config.toml
n_layer = 11
moe_layers = [2, 3, 4, 5, 6, 7, 8, 9, 10]
routed_scale = 5.74
balance_loss = 0.0198
lr_router = 0.000628
vocab_size = 16384
norm = "rmsnorm"
train_tokens = 406000000
Below are experts of layer 4 (counted from 0) of a mixture-of-experts language model. Rows are named router (the router's row for the expert), gate (a neuron's input weights, with its number), up (a neuron's input weights, with its number) and show model dimensions 0-63. Each number is 128 + 24 x the weight over its row's rms, rounded and kept within 0 to 255. Numbers have three digits each.
After each expert's rows: "mostly gets" lists some tokens that are sent to it at least half of the time. This comes from a sample of Wikipedia text that the model never trained on.

# expert 0
router:116136120099159142124109112121141119126119117120135114129113109186108170141134147119163171136141146126147108136152097170116117162122127176091112103176134094136105123100161170120166104142139085
gate0:120157171102091129144163101144099110144101121137094149122161182139087145151135128157157157146142144110114121121156139138121117149120151098120129108124142084120125102141107118130131121161144143
up0:118132062125110084099143136173127119173142128091155126132105112128142107128120119100123126102132104125096133075134162129158151147121116115163147111142147118136137140123112154102136145067112132
gate1:108131118149126101112141112111135120138171097115138112123152078128103120111125140109090140132107140158132136141076139102139125088131182141109109102132137114107096101082134143106133144106111119
up1:112106157119133136116100153152176140133137124119105154144153154143138149107126111107132178151106179039100109169071145123141146088090143140111072100090136111115123143144107167183142091121091129
gate2:155146149141125106168140154155133119145126140127146134108146158149131117113094121163113133154156112059136138143131123104145114133165141158144131149109073080111183153123138108139158053125118181
up2:096099091131122147078085119154117116130126145105132130165154158116163122162170155087170061117095131161124148079136117126155122172091138141130120102128136136151184141126126155119152145153138090
mostly gets: "John ", "David ", "George ", "William ", "de ", "James "

# expert 1
router:111121118110131154109143109133123113146128125091166135106142123152148179143134095141147165089101109087138119080164109140136139138114141113090145100090103136152107120128116136130161137127149157
gate0:130124091090140090136179072127129109162153112098158088133153141114138176114135096125151141114147163071126137146149142112151105107164087130152127135155153125135087146112124149126149131105139135
up0:115125176130159154119127181119106126114118123113070141142092090142112123135115162132119131161147103169090085103092115153110120127116154151088126113059108144158141100120110129120118114151114131
gate1:099147135122107158110105112121120134139148127192144093161138138146110200109084154159096118079149145140126128142158085134135140134108128156155115106159118142148136133092108153120160151129122118
up1:154115082124153087164117135130136109191130127137139138125107141118157077128129139150081178138117142134166138159119108120127083116111116136114138106118130120152125178162124103088124138129154094
gate2:095166116169109105126118137115161110177130097113177128145134144106104081147148103097118127145130110101169144110134167089153141106113152089144145120112133131087098135092164126180149111143164131
up2:120094143147092121107143140145092112153138127104106119090118134123093120095145136103133141089156137111110121140137126108136092086125132213139143134152126140111122119162128121106116171114086106
mostly gets: "13 ", "12 ", "10 ", "17 ", "14 ", "three "

# expert 5
router:094137133107138091151159140164119119123182111151106134155137188142126100083126061129157110136127115141119159146144114123142137159149100135099093174121092131136125143119151123140101158133125149
gate0:126110078144188165155153163181110142214109119138145096069132149114117122092112125112119113123181131130159127139134120130170099108145168097146112116132120108104135081127121150096117126143144105
up0:123125121108154098126139113133185120130159101108090095143142136113124119156097126108154170138137140135109195171168091120143088136129137149105167138115125133152171123091125124124167135095112147
gate1:157154115102118120093135108120088067089113127159126085155143098150129136144131110123164168119081105148187152133158137148120159135132145142134158160125111126125138075139119108124144121159122125
up1:160116146120114085161128079154074082123079124152091071165105128150088113111107114108153133114136120146144168108128116138102121134124136117143156118109114146132122050177119113080114125137123077
gate2:113073114112135136128135153136120147082159165108120111129147080100097105134149139155172110144127143123113146091130081102130169120145115087103084148139143119155115136138137143144103187192136125
up2:096088124072103139140101139160129129138187197075111104160145113096130113105170146113141124101116142102118115125113078124094160152174134166113164160155111141167145141084150124173118176151149164
mostly gets: "University", "President ", "JPL ", "Department ", "member ", "Actor "

# expert 10
router:096130151160115144131125063126140124140174156085133146123159177135114138144109122140076072139123159167104141135124163166106097116126109134121143148093111101140139126188137106117146113130111119
gate0:127166161082147167103148129125128126152090086091154165132155113144105154095143138153142137130112137137120102095173106126114148142136162107080107125116121109130121141107099126118145136124089113
up0:132141091143078131184092167137187181121181139158112101117108115127105146087131130142142144138176172090106103077147148105139073114154115139126140104145136137123126088132168138135140121121120154
gate1:125080118155127115113108114163150109125095134109153091143094153123117102148113133157123125109171124173120157120125115134112114128178148204108121162138173124087143136170146131120095126155149129
up1:158085134154127112091130112079152118117111126099123103137078155091109115154096120094129103117134135125120168111148106148155085099152160160142122131130156120121129146140144109097128129150129134
gate2:140109123125171097092151110104128125114142202114127179179140175109188164106052146129097142127137085121134156137120120126131085144104112115143145074157129160097147147113172088121109166145116114
up2:120180159120110156136115134124130121178086089119155060093096098175115126126188134138107116139161162159137146141123123104091159123141161134127107178079113097197126106130103126135149083140116145
mostly gets: "He ", "\" ", "was ", "who ", ") ", "they "

# expert 2
router:157117102136144115100162145100137163103131131143134092128134101130144096137150139122138162130162137121158166161073115129122090122109150091123114134094151155117128121153148107167135138116116110
gate0:143119118132098140127091088125111143121170068120146151107113164115098117115099114084112132100121122065167146056170122150111109119131127117074123127109155138122095132141156141136125112107120157
up0:115162142070175103136119065093107144148121102139155135107105113111114127131128145122126108135124095083126171128111113108140132116075144129135129169179171144193121123086135093141134131119103112
gate1:135091104125130159168126121099121118134121146114102140135149151118136123099103112121067145137170127118150135117133188135151159118140088151130134170088102133103129111143131153135099100106133159
up1:108121126142139139185103119148125128148103111131126126147140138110159100181132120140065174111129062118136159100139130125105133114135153098114090187115126085131116144132113135121177055133110129
gate2:118111083098158113161134134173171110103133153126123131089130157141106123133148116115118106128114134100094106131137169161087114116143137120130141134066129103097124119134156150135164125124118129
up2:076108086129095115150139122085122104105121144117158172099103141119123152088148118122086124139138110115102102118103153137109138129137119132146134097076107126121113111148146174171130138120127130
mostly gets: "qu", "eb", "br", "ph", "ip", "bl"

# expert 7
router:157117115100138101110120159109121153122155116157097072130113073104132169156133162127125164125158126138123153121115153089158111165154148148162099148139121089142127130115121138132149120145151140
gate0:151126125143131105162117169126130108110142106143110106130157117145146123133157144097129125137137087120108115149117167143137097117141117181133119088149122088136152135151117124089162105091099111
up0:152119101105135134121133098130105099146153151127079096108048069141142128133126150175130133112117202088123096081107141088121090113108072106101169155117115136116128161132145147138137126179127121
gate1:115154103088146133129139170194161158114138121095171119113156156121116107118122122127128139117127142100133104139130131112169115156107144184126124062167128105112147115147169149116148129110124123
up1:163132127161138093142131108100110121139104153190124168151139130115110098116143123173142148176158100162119120119134105150102141133193149120141115119124137121164106155097074122139139175140121138
gate2:128130128126089131116129159151111108114168133139151153075145145123110192110141152131144156153115150130069136109134141109160124141114128129116141136136182124124139112119088125111137142117126130
up2:113130131143082109084145159120140099130132119152123170092145138114137165106104164159150119128083156120088122121171134131121103154152069126179072151142155124100110064167106172131143132131108135
mostly gets: "y", "an", "man", "us", "ay", "o"